Experts of a small language model: 10 layers, width 192.
Below are experts of layer 6 (counted from 0) of a mixture-of-experts language model. Rows are named down (a neuron's output weights, with its number) and show model dimensions 0-191. Each number is 500 + 50 x the weight over its row's rms, rounded and kept within 0 to 999. Numbers have three digits each.
Before each expert's rows: "raises" lists some tokens whose logits its average output raises strongly, later layers aside. This comes from a sample of Wikipedia text that the model never trained on.

# expert 76
raises: "s", ",", "ed"
down0:543386469485549581454484460468507487465564511495459495485508443538510577553518545473424609557424500458500526434514521453423464554493475551535599501493461429378463456530526480524468514554530559427461456567454377536543574558452539497564426501414529519548484438542411470437571481539567605528470456621540444508457465511566556521490559480515501499497454585578501442477488572539479529468509543419474578458585520505528455565533450549504557432509490469430526406489494473458553497465474402491451473500493606450551429537474534473489462481472619555448516457411518518463453481537520594525
down1:520540560539479473446402507550447461504435423530533520485471450519468500463456427494485585456510567466546507532507531457502540474441450549444556482494478493535466446495411496596550543524529555494502494407594475482369475462518530516551497506479520514578542419408592409540475531554567561477524451516485627518512442529498464537541538457545632564496421408494583540476609518501528558538450422590417535528506563410505512507543467439490414491541526501549460529547436516482378428460461501456470473532439514441395505495519444574472529454553481558541425553468560464506528560480572544540
down2:513494498541437531446484536569479436534482465588503510463625536523480514576593505567545515549522468523539395648448462401470529544513452478585488408511520466578481523504494483548509415539559490464495504504481420471409432489552506506524557503478425542494407446462513597424470497542493527422448494501503608488503418493513418462502534550520413531565469410492470493425499429612478524498455572494483510382527451521481570446569482532510484561458560443453511476563551545497399586571451389495463540501566490608583456484511535516552542517448449492489459491544528439517451493530490530513
down3:542542604412575474491565522500529510551476531483508518468508484492389405590487493535506552469503374515544383511548542546506478509474514448456592548624492362487514449549450542504524390505466427522550522466480543518461557529517490537622532479427395617499433535492436540483573477491533517587505489404503528392499482550592515441487500493510474507548480557483465521516480452554444534533448573506491453570553531513386501475512436495422442586538487472539488439503462511529581499491548525488378396493513475454502442484519477575537439560544558557533521482489522496491499447572471481524
down4:466521477505491343486523498607515493556571543486427433478549518488461469523457489473478523498561516531498520486472513406440490553512510521525564499440567497541448448525388474608377510545598555480528460403511547538575538464520531415517591583484443606563536514546493375537404530426525519557535571462490505529555433494385466511446474451524565411452559477463567498473555503487508455570526574520488508497433588428494537548489481532460470511466466524555521425529496486532456483542561541481489556537507499527419460576577410517507459609494516410422523499447425495519536506444529481505
down5:425517461475475500463541464434516535520501434576543448500501532437588430535489435492496571524509522557590613461464511525504504459575489465465554486469563523506461550528497503529468524621495477569550485543478552469490451439419595518549534480412424472445619473499478507562559512534394500388589541482527406512507557475563436575468493488467512502526510511505464517487476552458471495504464443528520498473624415497465465440479451427510524570559561391475477529388452468477501530599541383530620481488428497449539471503505498520513488430484403478603542520421479536487461484532548612454
down6:536444491532445504501529491399516476506546511479550526589483559461381453444524446427373585451548562476448604451559499502554475487561483495559507560577429478514476403488450482508567437606572507459483503447461486501502533508428533543559466522488522547588497468569524401497435498514515547533569503476492436598484424424545534422565518452512565432544531476493503544556387495501562476510484496585510416467439527525518596559362477511547524528494498528530511528488487460524512536363438477544481531516584512527610523527505534495524489567515573494530504499433481424440573434421475457475
down7:492434369445495468579528553442472567507485511456520489494557516549579546446518502541577494597432469490526568530497466480505448470506532437472474535509525562516504496494561513463530462534614420428538523533525506573439553412562446578565486507537568430407475476534543419544492513505516537462375555514410495535457521512578535512596481503504533498441468437542474558571420515429414540575474555478544480502454481515478563405422497467515475481539522465517496411426480455462528502533447621472586489517400547481510463503510367516473487468502541595474412477533447600531569486421487558539

# expert 24
raises: " with", ":", " in", " a"
down18:510443457422465454574390432462570437473474501454465497412492480610475485556481538530527554409595576501480534607492487532487435452520558558486554454516494534554545521426547496443484504450444590481474505415559478529485414515472510494543467476488557574611425453513516513490439491477510484540460492450402437503332493523472547545457465628469564503567442436527500542510495500485554419492531462587462523510522518435438462538520510480488442538511534529434515585564429441573599458479507544509572501528505495479530442497541527586476593442524462486464585610506520535479533564514441429506
down19:486423470445453601472511548488486564515530511492570556458602547502476528518450462507479531490484449423484513484536526495497504482440505470440550393520569438608481559487429557488523456525645454495548534504515563510411563561571604492531529447472396523520466555513361507550429486493446520584493417501501475441488583519567437480512469502427430420568620509470484506473491466573471392488459482508555500539617502456497540537400556455522551564439439533518588455506526491547436545515475496477468448533524512521417383524529445476472558502507575460538532561526419494496457546503432513514
down20:502476572496432482522532591513481503521540473467468517451440479459535434597454416522487486516537486585537456537491506438481532476459568505524522421453424462558522527552474515614497498570562483436472566555452424418468515535399484512509507416516488529530605454392549551536482428444592546440412543487545601531532501523424438501593499541499579528551534536439482430500465544502536523550494521555484454417518430484505516500483484572407462570419492478571418484454538407493471380491554472514531543413468480654543558465497486507532526531539485508524505489393458460548450515560584466547
down21:476529402454552495503483531500559484535458486519411560560356467413453501587544536558579534502565514575505494515528540572466458532511475447491553540456563549496588462426434502482481512525569502527455529588537466536509533445421452546458506495515422551525460587493545459508498484510512514375520539460490554578491559515506536514539613377520523504475382548452495505489509599570577511570463397440502542553462480468495477437496461461468558432468471497492490606510359437466480468526449532524468556466471561502520446532547445462413472408435467523430558517503385511527496521444559464530
down22:520525538428484361427531466422417547495465533532531537542545534396589476485435476545463534486504474523499505522510509434431489482570546470490521557421498501490496509500503541490575577618458430572509500436499636573593515435491482516547565540477475504464549615539462518491471512544565447489400591564566488579523530482384456461557535427375412537429487495496550486482544509463517389528543473457500518428457472417552485470474467525424439513519432575488510571516494495502607461459596584419469531507537494515488567486457467555543565519496503543547477469507440514423533510473469481495
down23:489523546438475507493432482538514467494543396591411531549514549492469566550476506593460420521528500517443571461526503533482529543635478534475514467627455543535494503531539519547396557540456527488452546532475447500483521519555458476529418468475482551427502434408503484587514512445511495505485494574582436490512394496504479540442506429511529449628443435409585516588560435559471507446576464445423477462504501502500555484468450462394487515538510616455478508422508490452397486551474519596595445550506443589495528419492503541458400471591468590503532484497472532526485447486512485525
down24:558483511537444583464457563552539578549483550508492502421571576550498442573541504527437488522414550455539513494489460511498531484485587481463539549474504446412484586508577492520597500619489459574568587505498502492534597509486525453501548545457518509467425402546507423472415522591518453545553426453491442500481579456481470510486466421499470448473430442528438436434436569482480406511487585578463547573470586545538593525447528514539535453452430429448470483592459445532484504446524462457545489493445463401467529527426444492509523512525414548465453523436571521453520503499617432439
down25:523443416456468514564471518478447476586564466513491487538491448448482537426586524487540491452466529477423509445565515478495466499551563505552542452529479472481530506422497517481592500522566539472523415502582479451522451492492527527536567502477538469453543554541490355531518486526461504547565503551443503600514592489519478559485454511477406539596442368503412553469436405602518565432565532508573514592517487551575514577429521468460430445537556472516527404544547485432523475558461487473564413576464483515498433426482446516479535553574535574514550551441396474505508437543443573412

# expert 10
raises: "ong", "ance", "ough", "ung"
down4:500534547496536376468595452518464449545512467466505565465542469477479458611456485491530554523449472403542483551489444415381463484501510549439468524443600417591500496527485485515494556481479474412561514408559526500522552529545543471471556448468450574506545486524557494534512460493517501484578538392423527543559560480458553496605437519500457529462425508495545543440486507426403465507508491538568439533559479559519558505617570481525533541541499480455615450448519518592442540489569514570504532461483408502485491575509397614504418548457453513533522420443514484570561561495425500464
down5:523441420511450524457479497498510575429494510498591506511526603506495497578535458515468498559542481471515517484462540539399531516557483440537572490490513563528570518452471409451431535548409514370462431531467517512556502516458598523445527431521504445474453425479554491472520460475547460431531573412537585529430533479455560382530385469465482547537484497444457468555481468511498484491455477487463545515422522492516529512415435497567489478538574582505478507483543565388502519475416546539557549464623506493575537477420504538416456559501516511599567501419440520573389590486453593518
down6:494467471584534515466548566528405466420493445502498492505479467411551468453455588550555470538542550415449551503538524509540517398471391517500466511504501474567460443470531567444423464553509446570543576445443425468514510576476515481497490443473441555478512460442485501525502453509585486458511525541465515587519580532508510500559464525501541515472409568480579560477501598476488541577499455514376579484506431414540432541431467433494524574436385583462536489513520460530503507472496560444521461547401504512603589581522458460464479411601518512523504478526606486503510564447475493630
down7:492540442514450483528528542517424415475482473503476537552493544592404441543554452503601578437571450525534577559520523557526506386514476449537459438450565443539551405453458540512388533517546570551474472530468555456516442559482546518555477438493563475538427620474534456491514513593473441492519499438490509524536521425484503573540541517489417506516493487480514510517475502502447515515460575530514495611496474568511446582509414483459491531400512485506301557517511428455417490556582462441516475499501454479615623497475528495465533480472489481478548405530543399498513509446494547527
down8:565603473506546531503473509477426448622496462446550541575373531517548512523490524510493508450500547457530402503542545502472433479506450484487501479520512458505537595385490614487459553455614507517468419492454541443541591416513537430431423496497441558510613363553568511554432425416529467415544477477496474522561553525487549518552530570405565443607548521478515517512564536463446487546500496489498569537413524440452535520578446506468463400547570506463473530533501394469505527468487487498500400528517475482467454500535482519456503448473523506462502402426591514537476497523535520472
down9:464514426559456488476458487437555607485421485444534525551526433381600443512535488457512483433575476554560481497496543424504519493415513523506548557584432467430535484502475510474550514478451518379495451469524533519523524455475513404450574556442552478547469621485533545507408412486559488562439565481513536457483472508475593573548606497521530464514422501454485576621558418456577535476495519475451596551486479579527499562473467485520470433492478464474466501501477433497417493437501594581600569500507544557403472494470473516396436452512483497509470513516523569517481498557461401475
down10:472495524598549615601427497554512570442555597539538526515521427466523524442502562474567549573539443521454482509503562528445543418521459481534457558404467489517458493532483455437608484451553533555469445488460552475542475565526465478557473476507524512497517569544541490544443453432579592543529462509500479468490444483500453546466556476448392457493455458542532504519476375527540519511439610477458490519406489462517386490506572553490482553448541489439573521483500541548519470462492448472455512491527441546517443461484542590387410503513491468495611507408448544502436558510397437367
down11:510507507478501563602526514561493516552589493547553443436447486431494483548517504459466481458448481538451426491573494513509544469520521535497481493554554527482573470557514512426443555589486538561534547470543443619524459515622583479561547532505565529445537501492494487441508601463486498407469396468445511496463458518433491552465579559480524442454502579410534402468383545502491470484446463637492588480448523522491536491513549511485557402419465448550479501490568513379492504385421458483467442489489500373544481504429458533577452526573493545454432480453510506429441578503465529501

# expert 62
raises: "ce", "te", "se"
down0:425509397448495510436440479471475571545438459393443429431474523449540522470541551525466478435486469502479500451527640459503499467531536530486497516525509504534534527479400552511534532522488556433458619556571410463587468445547502486552571573486495497551478438518522503439527494520474459580534509470514504568404507488532502576474521402486524531515459409481466509567481551622489510438535471415522549483550542543551415472457558449429496565499536467522519524437571540477372393423494576498469566541552557591448543485525481478497561542551542535522491524435525418535612489521378475512
down1:473474466505447552431401490455508500485526521577503416491514490480518457534595513525492524516548536398525525551594497531534589473490496518481450549444409505496504572485574511465428541494488566574524435434459479474492502565560514563522461523556556444588603489426539480429538547549442518530497539512399521487477590447490446532470434638487558465563410475536511463570501499550407392516506438632562515530535416466462476471458507422456548493438535471488482480430422523455523604482513509609536498518471483540481531566482481571506499502427491516519424525483577439395434530416499429557
down2:600554506524525501489546454534412474468604574449501512487454474410485579462536502484517423521511549555535503458464508548506503368494556499503554488488451439420518528483532410496436513512477568465434408418422455504515492539493483534460477599613499537551556453521493521576458512509452491496502575423538605515502547424408491536565556457534530526509503524478406485533425431463541464493511517466510534508462530522499456505516448544445507490489437500411626558465474521442497506543580419482530475510551440522462525514556452537495566575363605479466470472471436618604566513395444504538
down3:558497524463543398527395434628419415512530462431524652479466521519564515476501531467487502561542453480466400443540509487569524493459519465485570495548563560511515524562439527518505568468387481441462568531461502417473551434462488426485425511473472532493455497500445466474568513574550539522510529528432539553452546469460465399522500522464470570533492483564482445481568436536461533467562551469413423489368501564535499409484500587491476528602558478465422611528508582552415542571495444446460508509501485568455534436540532532496464571437493497511506501584492547506436553498552468465
down4:416484541556399544495430533480531539454507447488612529493565541511509429511476485511468494497494531445557554480492617492419515548448442540492431453472427532498524587471602530527541491517442597465416486462461433432439538519465455477482497598450586520551427546501438396460505533496498479494618450502524431502492471448521500613469544533551501519471493596508603564496574473478463547391476466445500492476539483498430532517506458410587440435584575531523471602532474444538477531485576446460425539484518472466551551537465537496522515548486370464465453513543571503449464569596458491517
down5:599442459494564538516498498550480377396516486551409565517533487555427516544474511514415473412548507625517406427440490533404486507446417498552504461481540475479468498415500552540494538391457469621516449434468599519603491477504489573501566460497552498458465493474458529524583517514490413575522464548581594519467499494473543457519413440550523527457412450513503489501509515539474486493514566471492497489517507527473398513501447586499496498515521562476432514560476493555630428542531542555461528461513518523461521447486536478407427451497615547456577449500441442453575539430500502460
down6:512521460404570542534570519567527565479407504479580521461523348576563452453414576517593494507508497508572454541458470545510572459472516414483550471421506444439519449550565459433475541423410550491532452465495508505494487531397519453561505525460461490510474519531606525488517527574535527493481528473525575479571493436502494569505416533459546430494508574435560494487477474514504433459537511462496507478517535536455549454493469434533508713474575490466469506535375496461511520546527477516459413458484546390449528518399499586532557445503541506418454526542498527456503498505565492415
down7:545467535507559504388486611526529431497521451497465471497463532579525467420598414566496469564523490469414504553602500480495514451493464498432552543507485496572419478453507662524464447531519496552473468563484470389454522517441541552613504495549379463518530496496564517487581393492551454467549624480518516477466449477460466500454473522545509465470462401494472533541468455548534580513475490391495496511421505503534493583503676485574539516556541467480441527506504471479435518466534476504474562529470496413458470495502474436548501477528509428413472547455456545457515465532512406597

# expert 43
raises: "s", "t", "re", "tic"
down6:477454519510451523507488549409504441450459407512504475495439534521458560521471494559533471508517429556402502487528447408468536572494403526621526419551446387464504514503487485529546488547455477519546499533531448536553457376485529398526471556467490505419593464469486564567565447445567546566451469524479412489528565451551489463533533451481491481515530434517522519469499473427548519574542526516433510455493497587522527564636501499483531447483473520574529586500393498624542491481561550543518539521457462523457444387537469590493554505503563464451399602606527511453483415465489529491
down7:499450592430481522467500445503552485465507481605483405493496446422551567423420493458591510522505467526567535457550482429490484508485564507403550520498469426480478502599530579536506511554507583524518488454571327516512513506471504569570522578434443442522517479516529541583518502554478461461407537486467480491470546578552466443420494523433506482553578469490492549505503516539478513474455451478482479514541600462454479502597579532461505481389423550539465439436479475489445458534494530426495576431456554411438587506406545406480518436595509558510417526491575512486513559453597497506
down8:535546493514606488453482489486441601469487463478579573438456521521441441544400485480444373479561472635539490473453484535453592412496566476513475470518502496531479609523524463550559467421484544437508514541540585563522512475479566476432517565476457483567538478519492493514495537502504433500573573431528453575527550525575489482497564543428547471503560446443496506497485591532452487444461496506524449550511452473534418446524467446527444519504470322532491584480470540458477532510573445475535360496561488438533514512556508432424449488575511493481546488643403450503544491478488512557
down9:535587503550496558523441530481534498481456455446436460467439486486439508465484568537524453543568513474526494518487520493492573425547599510533468492552473430488511481429535580513467564551527439520480462476492585599492485431496542583511484592429561443421448461475525435544435508582472555461487448481568442552574504508413432570544512524535656462450488544444545493548553487537449462532480516394541473563506455517474412473405506485507547483413592497511445393483521516356532424489507494491493523483580457471528436401474481531404496482583589469416444490528495536493534539538527563409
down10:575504460490556599535492427483478546471515591418576527420471461510502472493601521494445450449493596509464453470504549507514521456402550449449459523474480461482488429552544484483582449611526413513519509427570473475421516555493489603458543435415542473574509625501453452494514437449488497542646622567544561473508469438494526407485445558548525525460458387497499564555501507464500453572467422502465534567520513554470572532535424477501474501442469493485486524495446419506523527476436430534568498469532552478541375527491521513543581508517565439442455514429580503453519460451497493530
down11:522462467483484466564594478465513615525402496536504547559484473477446470584519478453592556494503534507475477539536491512542442491473503443542535558565437438516521521491584389459558552525535482595548462515432497423527435526484449522483577498492576503586426547564545480481441515541613505468534532430486478546530441489605533549580412449426416453502492458504469483437432490471460566446544533566501500551520444397501437451465445581566566477480532495517520621511427546504559458477494532427517458426475504435480491482428529479564473401433506465569557451462528591420469550604457521529
down12:524498475492530555460467441465452470540462504501465497551457406489519534551449430523585450511477392500489512552506534498495444428516599555571537500419457511509468559418567544495497504476475523438484487529431633567526506520555451451606439542559384453447500521514518498452516564499482511474496474330465481468451482563495548547584376497536546477511463546555473516527508418593440566497496453412548456473516484403490535479487494516446601508544546523543541425562492623536535489582569475484468482512517507449470482476539465459484543414465474571578546540548489472529570541498453584368
down13:450536460548415428481510572500500565532536555469586353555541438490426457548518489493516556469485537436578535498457533463504486462473491453502490558463456538464462478579494475519434490483481449551490514558576495486451481518476481453510494467464571430613461487393443450497430468532454578507549563503577499508375551495364497533518503601497504484424530508483508467463537476494544521585503520520492564469454544529444454608487585511589360575481541529506529510474543432492457554595545434488545487475580612424448526443525489568487499480577478526446560439538465520351510517500510532514

# expert 72
raises: "\n", " However", " This", " The"
down0:501441481482502513486485517500433483480551434544578542505510578528526469382521490482448548534517581518455438507469531622540521490591458439547477535531504548420518561591476462563501544522508486597511525576509467474489439544485574496495504547413446510597453563406462458491450487573457490499480555608471552442513535514506492518525517458419429532511497542464444418550510426498486424558577482444492525595516614429527407533452524401392468513557544545551564438500445559554488604518437395526487495458540476535411576528460460497551528571496409489472508566424532502467539475402503524485
down1:488512514473449492614480465559554502513583534478507596557496494591592498508456595527472527503445532507399485438418412535420471505394486593465546461466510506553457495557471546515472473481491444494506576516572503432530527511422519471479456587486534433436503459635488462506476525488442397556468446559440501531496476516477520491501453559536448442522560527485424383477414527548523626500537600541488459460436542490489503477504459475469519497474446597506475506554495508581417531470546493539529602509503491428490476478402436512436521505592462638439503475475480452535542486591577546529
down2:496466462559577582525459444458457584498527525616563534442576455469472530490502549504540499528528475450534517565537446532455532508472528600544511530559518487535505525482533506535554554449431477442536517469505459509573410513448459550414540438461492530564513468425550447384501535540437567618542439404479571477485462471534463499460508425558537494555457569496547503456467504518513577448479451493489492498464359432478458561566481510347354441538497472555547513523505537541520427432433471513457453481490511488461449456455510451567625381539449486515485525528467543465566580550540468511
down3:429462536549519538475529530552424528393557561516659452486481458452451470389497484572519528535485541548459526569505477448593489548498509529570504596546473550550457501557485441428593490508526517558462556471430451466545483531488537510565509433527561430416529512491579484505533520462528531483538635479499538459532504428438477568543559523540454533509493459467408521504538519469551574464447493546544473478484518405458445467467498583369433524420515502548391570553535491427475466441444552571560476554499444483484602519437574484491458578467494477484481465405498508521537508481435448601
down4:519485511498549566486481434462498479568540406591558489466483481525429522515436450447548486513541465546437366463552485513478480536524540423577460553406472500544436471474494474535400422442518631555507510487461503530492432477504455436497542510412461521504481521526421482503522528494486437457441500487585388441524493518500594529523468466442557513538413475643545523489535525503523498513537632543536562560579452522509549501456616523455541558461574574451490460495484482582544473602511464517402489451542528517398514530474466511463468529462544446580604538459520429498482588452556445464
down5:438441420449515600456585430594547396447558462473546544499550510574505580469466582467505421531426508531534550470526441464510520512439435478391534593426502469497579502500531523619485481545509509446479515457444427533626494524486454539471511553559543572476461479495505492564490514400464526514442538470539521454465466527545353485528547522566540515453531489535401455574500521526427545541393563442537562538434482502426501488473580479451443546450535541512505562528506519471447527536493423497553503552598451443460480454530517466517391439540484480504541454466545457544428552486476588548
down6:531574498584438533527524540422495513414500599579413569466537506437594515510459475539574461661565514467444528537410512555467446515457593436530514522459423513498479455517390532519561428542397527552478468475496476463520500476471478485493475458500553482501455549550464562570382379537502498412482489473569541507482583493540530485515441514464620604514551540501457471428483396513406518497479504581503452608514559530431535475511469435511505533515595453446482493534459418538483577453546534536518499464428575496480493510493471507480476480553589522484524454493449466436474448476457440469
down7:541481550536330481497471568512454417464449451521521507526443479562546537519490561519488439531477433533476481575536477452485531543408507488433439462600537487478396490401438468429513587477465554483478473500439421469512410468467524496513544481535535511501509486579576424527600514515453496489498546488452446457544494440496452541559523647666546427526515491590588460535527529553522474466471554468536503455522496503463475437465585392468456421500496520498491447448534452485480513490508483480405521496502512507529489505530526557562559468460503558579522478455431470600497471664516511576

# expert 55
raises: "u", "us", "o", "ue", "und"
down6:527607469540523624393475525461466527452616606425512559521502500483481519546540480444477565519479502559405564390423541503489548507434419515518459504520516492519550540494451499512556381527530458469415474432555551463542610441535489509483564545570469528532446446492417534439443464482580475517515355467567545577428506556549450485463477436398411493556597436477529513479558527505567525521569484491517479518523529514465479490456401459430499555491542520535536518488563563470495515445479516522430565438457532400599487489472527500543495520417480448540438492513480542527491504433511494577
down7:543481488514451422604412540574555406477505478522534501568518506587548522590522482460456510520542509489504547503465392495527418462554558442481514491492462575495481509536581478563567402462473469599516510445515395469467532492424513468429511428490428570455512506529540552573550459490604574514473492543427578483461371474444469567502475414498513484434576488536394472566466561525478510458513500457573549566527396448433508496503548506496479476543464498517397457479516473519535532434484492480595536427432461480441541449471548471457449454579555503516595451426569524536594429513548464519
down8:531542495466486515407593488494527394460556419540441543470465454438611540549535483532456505493460500463424556547510494522458488540481535524439493546415627552404487541435607574515533464512572493481427464524441489476526514451549506602600453438557443421537547551498508574539568557491491459527531462527476494528537511500557407451529475413400523436486551485456530478493452508466467511548551424465458461489411525528548493466528499596512487606527505495458505500495492518563473514569573536535524401525476454461485584557577484438443542447431559535485394462510420497399493574493558556420
down9:475438516525423540416498512515531499436452512619497544499496484582507412471485598500506501509364519459559411445539420476364495548538496531502617536512529532547552486515559415471448521472407487463495528521524448491453560459530424543588546535457563536603521487498600543503563454558392429532500522595502470515472489483542504523480483605438544565558491534527477468500507496528476495531486498436492501546462545527460418469563460506512451531466537538356442551569463447468447535497417585454516460534506450458468439427417545585480515457483467432482576454470511570460571452517545518440
down10:552468439482550563509393494526526517480416468470603491511616485655518506506485467487451534479490522490360513519478532522524497519456443521504577518425424542452498474564491592482408535490519502446453489560505495462496510524446537484465535465458491491488539503441549455504480509567485429385448416515514592473476465523504485412518496444475449470509494426628463455496525432550521491512482552400486477462450417560525639549483486477501421384518457533502482578459489515632533609515449490571493531562525544515512516443441557488517599577548535502466516459597464469535568508478485510590
down11:500511509390489521583508523555464560506580543465566553530445417473531382532551574496404507504331387485494490515456493506429417488528483414496494518496487425537457551535478545570423483537510440557477430429509570540477467518458473401480502551525544485485593581496471483528577480566410500442465527565484443480515505474521513494467561500443542508487533513444537537538535564500501515549423456522426462484550463525486540507543549596545587409566513506498475460442490486517495517458591568491551500500588531468396509510543472562507495587439532514549488568484463448354444500430604526456
down12:505451580426541550507498556451580504482475510503512453510560559406551476487556460485479593544562543557500491495485495540531523542502539560629492424470514580522501417500487543472501490591469396402477494481502507433442541390521557481489444496464635499523538430498575542430504484499543465534491476551493452562465443498537517474490506546519448556411503530511476597479462449527459538590490525461447554607583595528552409443392529472515450424455557479553501514439417513444447582505486468452534436514434582436462474604396550438465463478552508574470517430481529506477530442498505463569
down13:619522440527503465565537495492511489424560480481491513474458477487522479448461438477546493503454561515509458554496525467486509450523463503501561463563522462424444554547491507561523467428533522420510449428484564468504420552458549558510432398515434511507535426566539441552504480427429505458479455421572531556492580500514541353448566465560564434517614361573498420578543589449579446542525518513541545516572602429513544493459524484493508474554547536465495440538514488515567522516511486514526512464604462421523500510568507485542445470426459528483420501478534417674477488512409485501

# expert 79
raises: "ter", "s", "k"
down0:472523493518436445460506466611535471414493505420489556506423459506413528580513466493432463478510561547466480524546464438466509545484495446497463398481482538499462558486450479553404527488471506516500626583481518558471586458512429418400423500542516480529499527462539439515502537615467481486467549521496588534455457538440577551454425581461490432527483448491516523449527474450525527546536507483517511542544470419426493488570492463464508619591473529555514537539461557526458536492515365507438511493580456630424499523516547550551551383454501559462501463512560488445562580614465494592
down1:480541591525514460526491397415511490612442505506531524526569389444475453391485582524530529440521556546491473558439564559442467491553514462490423466507511472431566499488470435458549575603463532494489520480443530481467444558517493477496460555473530490463476536520508489494506587525532470529550523465497359492522533444477589527475630503574481510498464520557403419472588472527540467402534530472458434506478515519481539494538542417488532431469483436407437537471478504539536503538503565353456476560525514471562502527378545463594501607509481579529423508572554558415477543468482465504
down2:538533536538498560452585547518477450543584479546551530479550521493487496422497478479486495422548476500455528531435487509486494536482492555499535421606537537454406470442527488455566426576449572537507495484524509467471544446525457502538436522479524529411535580608443467487512526418424586443507444495503515526586411446447468448423490537475536511392496498480580602535446484404432524525576609464509478577544424430457536470550491530532504511499493501416524533445609484495562546434457390530497534484398535458443375502474486541486533451483538457465485508477465507616432597434466584511
down3:528495432536494516559519482445583449438550528523536513542549571489528547483458533434428490520538478514465492422443481450526423508462531517465521527469552414449539459477540480533387434453535507470481569513410518513475525576448488481560434549474503473519401528419544347418469506497552528504467462610553534515455482450569499525515542435450475440448495525519609441517550467502564435549445517596526547496544519501433484611479462561522601579480489579456489588500439379609576461427538589575422488455490545461519497564500489466510492444567516555482531516415494511540455545559526522581
down4:459498486477480455505584527423450580495386602502445439564428521471627428460525515552512478508503477531548465466477424484472571538462496387523448566548536500503573489533605502474544577538504528513505553477511623485503535451534595493478518426532533556453533471518462588425508465636498568610487505376441516457496500564538586455517533524405432524531525469507495511505425446533533469481439451552481462495585464544494425502508588472438420495448494481497522496489450423530380515501438520604547497485531465479574541468530510520508519475488580481479547474570617457517490442439532512486
down5:501500530518425457563484473430423518511560494550508515510421496501537402472452634448541478493531548575491516483493492453403560507592386453530614476533591437508555580498448599404600443524528489536447575466504440496511505445504397512479435489533453503525480486445526444461517519485462415533508470511522596541480451523528533526495463486461476448543446499553572478565440458549519477484532503475501445463534513535558572371520559544528510584504490535598479415545508455488553394401608502430476546522435499526485507560571544525510451531494383450514500544437448490447518486404552524487
down6:430547546461453539475596468492392522429514484483459506502494543581477482475474486446567524556523500505466522419435562516428429471504451471503596457509510533589545472518619481486441515464576475566609433488479493507481543444475484486526477527543588527502493462450501459536520431484629416478435504504473408507457533458519521503571579500519553474557458527525448631423507495471488561441415483591561535514583539545429493525537575462481525512499536466468438498581472435494507464369479434504451482456540524479494436482539470431533460443574407450475534383572522473476620557488474574436
down7:408477515511472489486439454498551486450425497526549472560503485496423423511535486553418463488488522529502490572521505553497372454517556491470512538490440545438496464424557477547461469489438528520553521492520421526540415474545478624477470443408594496450471467484525476511557486450544494492470461424478542475624397466488523540522517430553423493580591580566496469536534550535469528528388513460458524493586432546504483450464449486530556532508552583515418536488463510536575433501532478464520587488494569563484518413568525426558521587516507508421475511418702496544454424514542536484